Experts of a small language model.
Size: width 192, vocabulary 8192.
Experts: 192 experts in each of 6 layers, 4 picks a token.
Below are experts of layer 5 (counted from 0) of a mixture-of-experts language model. Rows are named router (the router's row for the expert), gate (a neuron's input weights, with its number), up (a neuron's input weights, with its number) and show model dimensions 0-191. Each number is 200 + 30 x the weight over its row's rms, rounded and kept within 0 to 999.
After each expert's rows: "gets" lists some tokens that make up at least twice as much of what it gets as of all text. This comes from a sample of Wikipedia text that the model never trained on. Tokens count by the router's weight.

# expert 158
router,215,173,239,225,209,230,257,225,163,215,208,193,148,194,195,204,203,157,237,196,188,199,261,181,170,246,165,206,183,161,192,202,215,190,184,150,217,129,213,183,144,156,185,277,173,235,201,167,216,139,238,202,202,172,222,245,227,144,137,229,212,198,230,214,201,190,179,223,135,170,234,247,148,241,208,252,213,172,218,251,181,177,187,173,224,168,211,214,208,222,211,247,201,288,221,195,194,210,220,207,203,152,194,189,251,186,212,198,205,183,192,252,188,197,214,236,180,161,233,218,180,252,219,227,170,238,230,203,176,207,192,221,251,190,169,147,198,189,154,221,164,151,215,182,168,250,214,180,235,190,162,211,247,177,184,215,189,145,161,210,192,228,234,200,165,204,192,198,245,229,193,188,235,231,225,198,213,170,178,206,242,202,241,205,231,203,216,237,172,197,209,187
gate0,215,228,225,178,246,211,195,197,180,217,146,208,243,184,203,211,158,152,202,164,156,200,204,193,193,168,202,218,216,217,231,157,160,282,190,166,194,223,188,209,188,193,138,163,141,189,134,235,182,208,248,145,231,193,162,245,195,212,182,156,183,221,231,244,192,223,211,200,218,226,286,157,174,185,183,160,186,164,169,200,212,192,234,208,172,207,174,203,184,201,193,197,176,192,195,183,178,202,196,209,180,201,135,180,118,223,184,222,186,206,239,206,220,196,160,193,141,202,212,195,212,216,203,161,196,198,179,240,164,184,221,176,193,236,199,235,237,255,252,226,180,122,213,173,204,219,259,211,231,228,197,216,218,205,223,189,184,163,213,169,254,216,213,269,264,201,157,210,214,187,229,180,198,260,189,227,179,190,259,167,193,138,186,192,168,182,173,192,181,215,215,172
up0,221,231,157,225,256,202,200,221,179,196,181,218,174,231,211,170,251,216,180,224,222,171,171,191,268,225,230,185,224,192,179,189,237,274,227,191,189,237,265,216,228,209,211,217,173,177,155,249,159,180,206,179,151,187,196,136,181,219,179,191,244,211,185,159,197,249,178,176,230,174,168,168,201,171,216,186,179,211,189,256,249,196,168,207,217,200,181,189,186,219,178,241,179,275,191,191,184,207,209,185,236,199,228,224,184,206,184,140,163,238,245,172,235,244,212,223,196,275,219,197,222,230,202,218,203,213,198,220,208,216,176,224,149,174,207,174,211,212,219,182,179,225,232,161,209,204,236,232,205,228,242,261,175,213,188,236,169,186,183,168,143,226,189,132,189,202,265,205,198,155,264,191,187,179,172,161,151,221,205,101,199,211,184,168,207,226,215,190,200,221,228,219
gets: " that", " which", " who", " this", " where", " This"

# expert 18
router,206,182,225,212,240,204,208,193,138,224,226,215,129,257,164,173,223,188,178,186,187,189,201,209,156,217,188,206,166,151,212,175,236,189,153,175,216,151,238,197,192,208,176,211,149,196,198,231,188,205,163,176,162,189,113,190,222,167,229,172,224,201,235,208,221,190,193,246,185,216,181,215,184,160,178,224,171,197,213,274,149,201,189,147,138,185,202,196,185,251,232,214,183,205,194,216,223,200,215,206,219,194,212,127,215,158,179,206,171,189,187,237,187,222,206,164,183,169,203,232,169,231,211,243,195,256,241,240,162,192,242,215,202,202,164,179,189,289,143,155,176,146,216,124,200,185,218,231,196,174,153,239,217,154,134,189,185,211,188,199,260,232,217,182,184,203,224,212,228,194,244,219,208,220,224,271,195,226,196,182,190,184,201,230,183,237,222,186,202,238,207,216
gate0,207,208,203,194,192,229,202,206,203,222,210,227,233,152,204,223,205,194,235,259,147,221,192,218,168,167,216,198,202,220,186,252,185,266,202,179,198,256,170,156,267,208,183,166,240,191,214,239,208,144,240,192,238,230,183,210,152,181,173,160,222,239,217,199,170,195,182,203,202,283,221,191,260,215,209,164,213,198,204,187,195,179,185,179,268,199,169,209,203,221,167,171,204,136,203,268,147,204,182,273,211,158,165,178,188,190,190,210,174,210,191,232,242,187,218,160,176,238,149,161,205,211,155,162,238,199,175,242,236,191,210,147,223,249,208,189,172,257,190,238,192,226,193,190,173,159,209,189,246,204,151,198,221,210,219,169,203,191,159,139,190,207,233,175,213,206,227,176,223,153,130,179,191,205,179,203,234,223,192,193,153,153,212,219,170,230,219,197,144,221,189,196
up0,207,186,220,196,189,213,238,242,182,201,186,231,213,170,233,207,187,214,245,265,200,210,191,201,168,179,229,239,188,220,176,281,210,263,207,198,205,258,180,160,262,181,188,180,224,184,226,239,205,136,212,227,229,217,186,201,144,196,171,188,184,196,189,168,155,190,213,201,204,305,237,170,225,207,170,205,212,191,182,219,212,171,179,169,245,217,168,225,185,223,172,170,217,107,215,246,106,185,229,259,208,168,172,192,177,202,186,225,193,240,201,206,225,207,232,157,162,231,165,153,197,186,169,155,218,215,170,244,240,201,243,149,211,221,212,188,197,212,164,254,212,216,198,202,174,164,184,208,232,190,153,199,203,188,182,178,232,191,187,143,211,202,254,179,180,210,205,202,234,181,152,201,195,212,200,205,224,186,208,197,153,186,199,222,149,220,214,182,155,249,162,168
gets: " |", ";", "|", "\n ", "\n   "

# expert 14
router,206,175,172,241,199,282,234,202,218,199,160,232,203,179,189,182,173,162,196,219,199,208,203,171,208,216,202,194,216,201,206,230,206,215,185,196,208,173,196,162,205,206,128,233,208,191,173,207,235,184,151,131,212,219,151,206,219,188,247,179,257,182,198,180,194,207,147,217,199,174,228,266,159,199,240,184,198,144,242,226,203,239,208,165,182,189,235,188,245,202,238,226,212,198,190,186,206,212,201,183,194,191,147,187,178,181,158,169,128,135,176,208,182,173,203,173,189,176,182,248,203,227,203,232,207,274,211,207,222,214,159,196,211,196,175,175,194,169,232,197,179,164,253,208,223,170,204,221,245,135,217,218,203,216,149,207,217,144,163,165,207,233,231,277,205,193,171,183,207,215,238,244,277,186,179,191,239,225,217,222,226,170,243,202,200,193,147,290,228,208,235,176
gate0,171,166,107,171,260,220,243,277,192,195,190,203,222,165,174,229,182,213,161,156,218,143,133,157,174,199,217,170,191,195,194,199,234,200,193,210,211,137,216,239,171,176,180,153,164,188,195,203,154,207,247,148,157,156,205,167,192,178,230,190,238,228,208,193,192,173,212,202,232,209,211,251,234,191,234,222,225,141,218,177,206,199,160,240,184,190,194,191,207,217,232,180,199,213,202,192,181,200,205,197,171,183,229,269,215,216,173,238,227,202,183,264,180,173,196,190,270,192,207,244,175,259,204,243,176,269,202,189,174,182,207,234,171,206,209,227,247,232,230,222,171,171,276,215,245,151,261,212,216,242,222,171,222,148,151,225,184,214,186,192,168,197,161,222,167,215,189,194,212,210,184,179,217,217,197,178,145,186,227,156,194,201,199,234,213,189,198,193,201,212,191,210
up0,270,221,236,202,158,185,140,198,239,188,169,236,172,225,228,200,170,171,188,194,190,211,265,174,223,231,209,226,223,218,195,162,196,211,250,202,189,227,217,167,230,205,196,228,210,189,199,189,240,180,205,211,218,230,184,184,219,233,177,234,179,223,184,226,179,197,226,209,197,187,206,165,171,178,215,222,213,268,212,254,190,197,225,93,229,234,190,208,206,175,176,175,240,219,167,243,213,276,218,162,228,272,154,178,224,142,187,203,206,194,263,196,167,207,203,193,183,228,213,195,212,173,179,172,180,164,128,228,215,213,217,179,218,207,169,225,208,246,199,185,273,243,209,171,228,225,214,200,205,165,198,142,189,221,245,216,168,148,191,169,197,192,218,138,238,225,203,184,257,217,217,168,220,167,199,200,239,196,207,267,195,210,227,178,210,206,191,244,214,211,127,167
gets: "c", " rec", " res", " L", " Sp", "P"

# expert 98
router,209,192,221,213,211,239,194,218,185,231,156,213,221,238,196,199,227,225,229,228,184,199,183,177,195,208,152,208,181,196,242,211,254,172,163,157,219,160,164,174,142,194,179,209,184,200,187,178,210,197,138,207,223,227,171,253,198,177,202,191,231,205,264,224,194,254,143,220,123,174,234,221,162,221,168,212,152,159,219,215,160,173,201,165,232,184,207,248,198,212,242,220,212,260,217,228,201,220,248,189,209,137,170,171,200,192,138,130,171,199,193,199,202,192,221,209,164,222,192,246,185,213,222,197,213,299,220,205,215,270,188,224,215,198,162,210,187,234,174,177,182,185,203,205,209,173,257,200,197,161,200,216,202,182,187,201,202,188,206,185,222,220,232,227,208,203,184,133,220,302,228,225,235,201,216,227,169,239,213,179,202,218,206,207,155,202,133,261,229,219,190,211
gate0,135,205,193,252,192,186,135,232,248,174,226,235,189,181,221,239,238,230,182,180,192,197,219,215,176,192,188,235,202,205,197,153,182,232,190,173,240,181,196,153,164,246,229,237,188,208,175,237,208,203,181,202,192,201,184,219,181,222,158,231,190,212,230,174,280,201,191,164,195,162,208,225,218,198,175,169,135,247,191,239,146,184,206,200,159,186,202,205,208,174,237,215,262,207,228,229,224,208,180,224,168,242,243,181,219,173,181,244,160,216,204,181,223,220,202,193,230,188,242,217,194,180,219,217,233,207,234,217,221,191,215,216,157,159,184,225,234,210,233,167,220,198,182,181,256,137,239,223,220,212,235,209,217,239,217,206,292,202,209,175,251,217,250,278,227,167,185,201,158,172,197,240,244,161,189,170,168,226,157,197,219,172,163,167,166,268,180,188,166,239,196,176
up0,152,195,180,269,206,215,150,209,206,144,215,184,210,218,190,247,211,224,216,132,234,180,197,267,125,203,205,214,178,191,171,167,193,237,196,158,199,178,215,211,217,234,193,264,186,178,201,221,206,209,199,204,208,160,197,208,210,274,191,174,161,184,247,183,228,258,188,142,244,165,213,194,166,211,190,193,173,247,240,197,133,186,209,242,147,199,221,215,194,194,227,224,174,155,184,230,206,165,217,207,162,228,216,189,212,181,184,212,159,149,196,207,216,182,230,207,193,198,228,170,212,175,186,202,251,133,243,178,174,188,186,236,144,194,149,183,181,235,295,199,191,217,178,182,243,164,204,198,242,173,224,218,192,217,198,226,166,210,184,146,190,206,220,232,213,121,229,214,196,211,177,204,156,172,208,193,176,172,177,214,213,222,126,187,197,229,188,171,174,216,229,232
gets: "H", "R", "M", "D", "B", "F"

# expert 172
router,205,201,191,222,256,195,231,232,189,181,191,241,189,198,173,164,156,171,208,182,176,206,213,197,148,225,190,195,175,186,226,174,210,149,206,206,233,139,204,185,164,197,167,184,158,259,170,171,200,134,132,151,209,213,152,230,175,140,129,140,244,172,223,215,213,182,177,237,162,197,219,207,156,188,206,208,249,175,238,250,218,174,190,195,226,183,196,185,229,166,238,232,193,193,188,242,176,218,197,216,192,148,179,172,202,186,189,196,166,153,187,177,193,213,180,217,175,128,223,221,175,185,222,217,200,230,223,220,195,204,198,242,233,216,172,184,182,267,183,198,218,178,223,160,212,144,254,188,247,133,200,206,189,172,181,137,204,185,176,174,207,242,192,189,219,221,177,195,212,238,234,220,230,188,253,212,163,245,170,268,244,189,263,199,180,246,213,217,189,171,218,204
gate0,180,198,159,132,177,210,167,213,210,176,159,203,261,197,204,219,189,165,215,152,257,222,232,184,178,247,163,200,189,146,245,158,219,205,130,182,178,226,171,185,187,206,247,172,210,210,202,178,255,216,159,215,195,111,206,184,167,212,147,224,215,194,207,208,175,182,191,183,166,156,186,208,222,142,207,197,170,188,217,198,220,195,251,173,229,204,221,232,176,202,228,218,238,188,204,201,240,189,150,244,217,211,193,215,235,182,226,195,164,250,251,255,230,244,192,186,238,245,197,119,155,206,166,185,207,220,234,163,216,157,199,182,223,215,226,235,182,178,173,245,140,195,221,190,216,232,170,188,165,196,159,205,192,187,229,223,206,227,179,181,250,209,207,193,178,228,207,170,239,166,191,234,242,147,197,250,225,179,234,225,191,155,184,238,180,162,226,255,228,223,207,192
up0,158,222,164,154,192,251,204,239,169,151,179,209,246,180,265,221,186,148,218,175,229,197,218,201,174,249,146,198,258,170,266,191,189,219,158,179,195,237,183,173,191,189,213,191,211,184,211,198,239,193,170,226,179,121,241,179,197,245,153,217,218,228,194,169,154,197,185,199,188,200,186,209,223,145,187,245,165,213,177,203,189,180,218,198,218,216,191,228,191,201,231,212,250,173,173,182,233,197,174,222,216,227,187,205,209,159,250,216,186,220,236,238,194,252,216,203,227,189,163,142,169,207,191,223,222,205,218,163,217,154,217,200,208,187,242,237,158,196,198,227,148,201,218,162,184,201,169,190,180,196,167,211,171,205,234,212,192,233,245,185,243,193,202,216,148,172,190,207,219,166,182,225,227,173,241,226,221,179,294,230,206,174,167,229,152,119,201,297,210,222,202,189
gets: " in", " of", " for", " with", " at", " by"

# expert 68
router,182,177,191,223,234,215,232,205,203,242,179,185,198,203,167,172,220,238,255,211,239,212,205,212,242,250,232,176,210,148,224,163,280,176,198,192,204,170,179,195,211,162,185,261,198,197,243,190,185,152,208,227,140,230,212,241,226,172,193,196,270,198,202,195,235,240,187,253,182,161,247,240,165,228,178,214,216,221,224,201,231,219,166,179,180,166,175,242,222,147,199,213,198,176,175,205,178,206,207,196,202,176,199,203,212,174,216,200,183,203,199,161,161,194,250,215,211,198,240,202,173,221,222,263,208,183,207,204,200,218,203,199,210,239,182,156,158,174,223,125,166,150,230,178,201,184,240,190,155,185,242,259,182,135,182,167,249,171,138,128,171,218,163,195,188,224,168,195,178,218,204,224,237,180,239,227,237,253,244,230,169,166,250,206,203,173,198,223,190,178,236,160
gate0,169,231,232,190,181,217,157,193,204,154,155,194,167,278,207,262,196,199,173,182,184,176,256,204,204,229,150,197,196,197,259,208,213,194,199,238,214,187,204,200,148,238,182,175,273,219,202,178,169,220,218,182,233,200,165,178,222,188,224,182,202,204,199,154,256,222,218,218,186,162,195,241,218,164,272,177,157,173,201,210,249,210,164,191,213,193,169,165,180,213,239,284,200,179,201,217,215,214,226,233,214,177,183,212,229,179,261,154,183,189,189,168,168,193,258,191,165,212,211,170,172,227,210,170,167,185,239,243,210,253,226,175,208,195,162,183,165,156,232,198,243,195,187,196,202,184,228,178,153,185,165,127,213,157,210,236,141,127,201,222,198,240,233,148,186,263,210,200,234,176,197,168,199,177,196,182,218,212,235,214,160,228,190,227,235,217,174,213,236,200,173,217
up0,192,233,194,210,185,239,177,178,195,224,154,237,156,230,205,268,146,160,175,197,189,196,233,186,179,209,221,208,211,199,198,210,226,190,222,223,170,194,213,195,167,202,186,198,285,240,247,218,162,153,238,196,220,221,142,213,240,165,210,222,189,224,219,157,227,213,213,188,177,174,192,280,203,163,251,162,201,175,214,222,226,223,209,204,166,190,176,157,160,183,251,257,187,179,226,218,174,221,225,252,216,236,163,203,199,213,190,166,219,204,191,168,148,208,255,185,163,204,211,141,178,221,237,168,153,179,273,224,183,254,215,188,229,206,138,192,145,147,266,230,197,229,202,179,208,205,212,204,173,188,221,189,164,148,200,234,136,146,191,194,207,200,234,157,211,229,192,239,194,195,212,180,166,153,189,164,257,210,189,247,183,187,179,194,220,209,170,214,201,184,193,231
gets: "da", ":", " the", "ra", " Total", " led"

# expert 26
router,165,198,111,201,231,231,203,190,208,230,169,235,175,284,197,191,138,192,216,203,219,257,222,184,195,206,142,236,141,194,234,198,270,227,175,124,232,224,216,180,197,180,180,225,176,217,200,154,251,207,173,191,224,216,142,195,205,184,186,207,210,183,208,209,220,209,171,222,182,153,216,207,197,220,170,186,181,179,214,187,211,193,184,188,184,192,217,259,236,194,233,202,219,216,175,207,194,244,218,235,208,136,138,208,224,162,158,206,155,217,176,157,225,249,194,164,206,211,214,213,212,214,225,247,228,207,208,183,217,239,168,233,227,192,163,165,197,196,129,141,194,202,195,196,231,182,191,211,169,138,220,207,235,183,154,192,217,164,164,173,228,224,199,226,189,205,188,156,219,226,239,201,270,246,178,216,205,241,166,199,234,197,230,221,159,262,160,198,205,207,249,176
gate0,192,165,201,148,222,210,200,176,205,151,196,210,171,178,215,161,152,226,216,181,173,168,158,201,213,226,164,173,191,186,212,203,229,204,153,196,192,227,191,293,189,229,247,219,255,241,174,176,180,208,250,197,196,214,213,199,201,216,215,132,227,213,228,183,205,180,175,209,204,116,243,227,199,190,209,227,252,181,150,228,209,239,213,223,180,238,230,148,222,188,203,211,173,236,209,217,163,212,233,181,220,164,170,237,208,160,231,184,242,199,230,181,218,237,192,215,199,138,184,205,192,200,189,185,199,177,223,255,196,186,164,187,227,222,160,212,223,207,268,208,220,151,194,227,131,218,292,200,180,189,210,235,210,196,162,238,151,187,183,183,237,194,179,208,225,200,224,175,172,178,129,189,201,180,195,283,189,153,179,264,199,178,200,221,194,187,216,168,177,140,201,230
up0,215,223,201,186,217,221,201,183,209,147,220,221,155,184,212,177,169,222,223,176,214,200,183,164,214,185,163,177,220,210,210,186,247,230,142,181,224,221,175,222,178,222,231,191,247,232,173,163,191,185,257,210,225,189,186,203,178,211,232,152,204,226,241,184,177,170,171,228,173,124,243,215,209,154,221,249,237,200,181,256,229,232,225,225,185,262,174,168,232,207,216,218,162,194,176,220,198,199,196,200,235,189,163,231,193,185,201,191,258,221,200,207,213,243,218,208,203,148,184,204,163,218,197,208,168,205,203,279,182,171,167,181,246,219,155,231,217,175,284,216,241,178,189,225,169,215,217,220,215,142,221,242,248,231,180,263,154,134,174,192,210,213,193,173,191,254,192,181,207,185,158,199,210,169,179,267,168,159,197,238,212,141,214,223,158,179,199,166,196,127,188,227
gets: "S", "E", "C", "O", "P", "T"

# expert 59
router,171,191,193,233,210,218,238,192,150,217,153,239,138,211,141,211,182,195,237,198,224,200,252,222,214,191,177,230,196,130,196,214,294,177,167,179,240,177,230,189,161,202,196,213,223,173,216,174,208,157,206,178,221,278,187,235,229,122,191,195,253,222,226,144,199,208,209,202,195,174,223,226,160,212,255,248,177,230,229,187,232,213,210,172,203,188,215,192,211,222,172,181,184,193,176,260,219,191,224,228,215,198,211,191,266,158,200,190,178,182,177,195,164,194,217,185,175,199,194,236,167,233,209,204,201,217,242,261,222,241,194,249,245,186,166,197,201,202,182,136,156,215,274,192,180,214,215,187,197,167,189,217,195,185,163,184,190,215,189,172,250,258,259,177,197,216,153,211,231,213,215,222,226,171,151,217,187,179,260,221,229,153,234,238,210,244,191,219,188,198,212,174
gate0,243,228,213,225,222,253,199,221,224,254,229,199,182,136,182,211,186,181,259,175,269,217,203,207,208,191,201,151,177,169,237,207,234,202,166,207,216,241,186,192,247,228,165,195,230,209,251,199,227,202,209,189,233,199,230,254,152,223,196,212,216,180,171,165,184,132,211,186,214,183,212,148,195,167,240,181,173,145,206,215,214,276,213,169,194,231,222,183,214,252,126,179,202,188,207,222,198,190,184,217,239,239,195,200,214,209,215,209,222,196,149,187,177,191,232,180,201,211,196,182,251,276,227,211,207,257,116,182,236,176,160,180,208,186,203,234,180,236,164,245,208,218,152,217,198,201,185,183,210,207,227,206,202,207,199,228,255,184,177,219,218,235,164,232,203,188,184,168,220,203,243,204,192,205,208,266,178,136,222,186,254,218,235,190,250,144,189,256,234,236,203,216
up0,204,146,163,160,210,170,196,195,187,148,188,255,225,221,221,180,223,232,143,176,169,163,230,207,187,203,223,226,226,236,159,211,162,176,232,218,201,153,185,200,156,179,233,217,155,182,159,193,178,223,179,196,164,193,187,191,227,175,215,172,172,222,228,235,214,264,177,198,168,218,172,212,203,208,145,177,200,273,212,179,205,139,155,223,203,162,173,180,182,136,270,209,207,192,177,181,193,201,204,182,145,190,191,208,196,212,173,184,195,200,285,221,229,224,158,217,202,187,220,197,179,119,135,192,200,182,261,175,185,211,207,273,194,244,219,150,236,177,249,182,201,177,216,172,172,191,201,251,207,197,225,227,219,195,197,157,138,191,206,174,204,168,193,188,218,230,233,222,179,231,163,208,198,196,175,181,221,258,172,180,148,180,179,208,180,256,215,152,159,193,181,189
gets: "-", "|", ":", " -", " 22", "1"

# expert 129
router,192,196,169,192,193,176,181,205,188,219,241,187,205,179,178,177,198,122,183,136,203,216,215,235,165,224,196,216,207,216,232,167,276,228,145,174,215,159,204,208,179,203,168,259,207,257,231,147,178,185,195,130,227,225,155,216,194,153,221,194,280,224,163,214,238,211,191,209,201,225,230,228,170,233,169,276,215,153,263,231,150,159,192,183,192,201,239,182,230,190,202,244,121,189,186,254,215,205,218,242,179,181,223,194,233,211,203,205,203,186,187,212,192,219,202,138,197,195,217,220,159,214,250,246,248,195,196,200,217,206,227,216,191,198,193,187,173,202,179,152,141,132,230,194,213,207,195,153,187,174,162,219,173,193,212,179,190,175,152,186,217,235,192,168,153,224,192,172,204,212,205,206,245,164,236,248,276,192,201,233,216,174,216,203,216,217,218,208,203,188,221,211
gate0,179,232,252,204,206,249,154,189,230,186,231,206,215,205,210,152,201,260,198,245,175,200,179,232,178,175,197,214,163,191,255,222,205,178,178,180,162,214,235,209,213,209,228,222,208,200,156,201,206,244,186,211,188,179,269,178,201,189,180,243,242,160,204,227,211,217,186,225,166,217,199,236,212,224,220,224,232,214,263,232,155,190,264,191,198,214,217,203,177,270,183,219,225,122,192,176,203,170,190,198,204,156,177,162,262,182,283,211,219,232,171,201,159,173,186,171,209,194,183,213,236,180,233,214,169,247,213,208,200,189,206,195,177,260,274,203,191,187,236,212,225,196,203,118,177,190,263,168,153,154,205,188,254,173,220,171,245,174,194,237,168,225,167,151,172,240,208,188,170,165,147,188,213,186,189,163,214,237,184,228,218,190,185,193,244,187,199,175,204,235,181,237
up0,183,203,257,175,213,233,174,224,240,206,231,203,222,240,231,174,215,248,200,239,182,191,178,247,214,195,221,226,168,206,253,247,182,144,208,175,166,211,218,181,175,167,219,223,179,202,151,232,225,270,176,186,178,189,284,173,231,188,201,255,221,173,221,230,235,191,173,218,203,230,188,188,228,250,195,224,209,231,252,248,158,172,230,194,189,212,211,178,172,242,196,220,214,132,208,195,194,159,184,193,195,163,201,151,250,191,248,173,244,241,170,200,127,174,214,198,220,203,166,216,238,179,245,241,199,200,195,162,204,176,205,209,164,226,262,196,154,171,223,192,219,185,171,130,216,187,247,182,157,204,222,192,255,166,202,177,262,175,160,198,161,224,186,167,171,232,214,200,211,185,148,213,242,205,203,201,244,176,211,213,199,184,174,196,234,201,190,177,228,239,218,256
gets: " |", ";", "|", " /", " Drama", "*"

# expert 130
router,202,207,164,197,253,256,249,231,226,210,178,233,159,225,192,196,177,145,210,178,187,172,220,216,133,247,154,216,199,187,217,183,202,174,167,182,241,190,218,185,199,179,142,200,177,229,176,182,227,169,156,148,212,232,192,204,195,144,112,184,246,243,230,222,228,197,166,227,131,199,219,197,206,205,186,206,167,185,228,221,221,195,220,195,238,174,179,234,256,191,190,239,183,185,214,245,210,221,184,222,204,193,204,142,208,185,223,151,212,139,147,192,188,211,194,223,217,198,215,219,181,196,205,197,262,214,246,205,214,201,191,243,212,196,165,191,170,226,152,217,189,176,239,172,186,161,211,216,214,174,203,212,179,198,200,112,217,218,205,171,197,218,228,214,156,227,126,177,213,210,199,244,247,185,244,191,187,272,189,273,217,210,205,173,158,272,179,213,206,159,185,199
gate0,195,155,216,218,220,183,187,146,169,162,187,181,222,214,145,219,181,241,256,169,135,248,214,247,191,230,219,197,211,168,212,137,250,154,238,214,197,215,201,210,243,247,153,185,249,161,200,180,218,172,168,184,204,146,167,223,215,283,219,194,186,194,269,203,180,177,248,214,170,261,188,249,163,217,229,209,199,169,226,225,183,179,224,195,193,182,152,220,226,200,182,181,148,215,197,165,243,177,172,188,217,199,238,189,195,153,190,228,154,204,192,236,184,154,223,239,237,151,151,177,199,229,191,277,204,220,214,202,161,200,208,238,183,172,170,185,165,226,167,224,211,207,258,160,199,215,257,135,242,234,202,197,194,207,222,230,192,214,226,228,204,212,199,203,199,207,221,195,190,170,202,161,177,200,213,194,201,195,179,200,157,203,186,232,132,225,185,209,149,241,206,214
up0,204,173,182,196,213,189,202,179,177,159,181,205,220,179,184,212,172,206,225,148,145,236,193,235,213,254,221,207,224,149,201,167,207,172,245,208,196,197,216,223,220,267,155,214,293,165,176,158,220,171,149,151,237,145,141,220,197,265,234,197,210,189,231,224,163,185,224,205,192,265,189,252,208,192,244,214,209,184,215,182,194,227,195,219,179,195,186,212,198,187,166,234,160,205,205,167,243,222,161,186,230,166,174,209,201,172,187,234,141,182,184,224,217,146,222,240,253,162,152,170,211,203,209,274,193,197,200,234,154,233,195,243,193,146,190,186,184,235,148,205,223,198,266,175,224,214,263,145,211,228,174,221,218,180,229,209,182,219,230,209,222,214,198,203,200,199,224,210,207,167,210,208,187,157,212,179,215,209,172,175,177,214,138,249,163,208,222,204,159,251,217,222
gets: " of", " in", " from", " at", " to", " between"

# expert 31
router,205,182,223,225,214,226,239,191,172,228,202,211,181,186,151,193,226,159,225,173,185,226,227,215,199,225,141,224,222,167,246,152,203,195,170,190,219,224,221,191,160,203,173,233,178,263,208,194,216,138,185,188,180,200,199,247,220,167,182,201,233,189,231,208,240,167,166,196,170,171,210,207,122,258,185,205,176,219,203,280,202,199,150,164,205,128,262,183,231,170,213,241,186,245,197,230,213,265,221,190,220,176,196,187,216,197,180,202,192,151,203,232,208,220,186,209,192,179,227,200,121,224,185,213,183,218,234,215,170,243,169,223,192,187,178,179,183,227,209,192,132,201,237,132,156,208,278,209,228,174,156,190,193,156,153,219,199,138,164,198,193,211,198,236,169,138,175,189,210,204,238,232,219,219,184,236,209,210,197,220,281,183,215,177,193,223,179,220,165,192,189,170
gate0,184,248,226,146,219,196,265,184,161,200,206,205,163,183,163,194,174,191,162,157,233,228,179,212,161,283,217,173,214,217,182,180,217,165,236,213,230,234,167,151,217,223,211,171,183,174,215,203,192,234,189,180,192,133,216,179,147,151,171,210,140,174,192,210,202,216,217,196,233,191,173,220,178,196,173,264,254,157,205,160,219,186,221,176,221,225,190,245,256,184,228,172,146,216,136,238,193,184,144,222,211,195,215,209,185,224,193,219,238,218,212,159,210,187,231,192,201,202,184,159,234,162,181,201,220,193,169,172,227,187,188,219,195,178,150,193,220,229,192,197,152,185,231,242,181,219,139,194,175,221,211,190,205,166,169,198,188,213,209,186,190,242,160,261,204,167,185,156,224,234,236,232,198,211,226,175,244,248,179,222,235,236,155,245,126,213,169,230,181,218,134,230
up0,186,166,214,176,214,203,265,168,209,176,169,239,131,180,201,185,170,209,170,176,236,186,147,166,175,233,209,167,202,192,180,174,223,210,294,236,237,237,208,179,238,220,175,164,210,166,208,241,205,225,198,207,229,168,214,156,149,154,221,221,108,212,202,199,166,198,225,197,202,210,221,185,140,207,147,229,226,162,207,188,233,160,183,190,191,201,175,252,230,152,227,167,167,212,206,256,150,195,192,213,189,184,199,180,183,223,233,211,185,172,215,174,168,206,205,200,187,195,225,176,241,116,201,204,213,213,188,210,180,191,180,228,174,184,168,172,218,245,211,209,165,168,237,261,181,272,151,219,206,225,203,180,236,171,142,195,161,184,153,215,221,189,209,263,211,189,225,238,241,233,195,219,175,196,224,172,199,232,226,193,207,275,192,203,169,226,188,236,196,218,162,204
gets: ",", " but", " when", " while", " and", " where"

# expert 90
router,217,217,238,205,254,206,218,235,192,264,211,184,164,235,149,163,182,197,198,190,180,208,232,236,188,226,167,155,213,182,198,191,197,207,156,158,208,165,213,215,200,156,183,228,110,217,204,202,197,204,161,185,183,179,92,232,174,192,188,190,211,189,218,199,195,188,190,218,210,204,218,233,231,200,159,233,178,166,268,249,184,170,204,179,150,190,210,225,214,214,203,266,200,204,179,242,182,212,200,248,208,219,219,107,236,200,224,202,195,199,185,200,180,166,169,135,186,233,239,242,171,192,213,199,208,208,260,189,245,217,202,224,181,206,178,189,190,236,165,181,151,158,242,142,225,216,171,185,206,188,139,262,205,132,198,200,201,175,147,188,201,235,183,216,148,200,200,194,222,182,226,237,243,205,217,260,214,196,168,207,205,128,229,223,209,207,200,213,213,180,233,196
gate0,238,211,228,199,251,237,206,183,228,117,218,240,187,222,134,192,155,146,211,204,255,197,209,202,232,214,224,217,153,222,238,246,155,188,196,223,217,205,196,160,229,231,210,164,195,232,218,196,179,197,165,172,176,143,185,161,178,254,225,200,206,196,231,197,224,217,250,194,193,173,226,177,168,217,241,255,163,167,141,234,227,214,169,204,203,187,243,192,161,177,193,196,199,233,207,254,135,195,185,162,158,220,205,241,163,182,203,248,184,226,217,172,157,216,190,166,224,165,193,264,259,199,189,207,188,239,295,199,181,209,226,222,175,227,171,220,179,228,228,239,173,178,167,211,197,198,164,211,185,217,159,225,255,154,228,205,215,166,192,243,217,177,193,181,201,200,202,212,225,178,234,195,157,184,201,221,224,175,211,167,194,228,193,138,165,185,161,189,206,259,197,231
up0,220,170,240,216,213,179,220,146,214,194,209,195,194,202,217,174,204,218,220,154,245,224,217,221,176,213,212,157,148,213,180,230,151,229,191,212,281,204,211,191,207,228,199,177,141,181,145,147,161,222,175,187,153,197,231,190,236,273,207,232,184,249,213,130,205,237,228,223,210,146,176,235,165,242,203,256,229,242,226,220,248,197,188,223,236,158,191,173,229,197,193,227,212,221,239,199,193,188,200,200,187,224,255,202,225,198,222,160,196,185,209,192,197,165,169,245,248,176,197,166,221,232,187,187,146,203,253,197,249,183,175,207,228,258,206,214,195,209,292,179,187,150,212,204,166,224,196,209,174,257,197,144,233,202,217,220,161,158,150,238,257,188,178,222,213,216,233,231,197,209,221,214,184,180,173,192,197,203,191,190,181,194,237,169,149,177,162,183,247,238,202,204
gets: " |", "|", ";"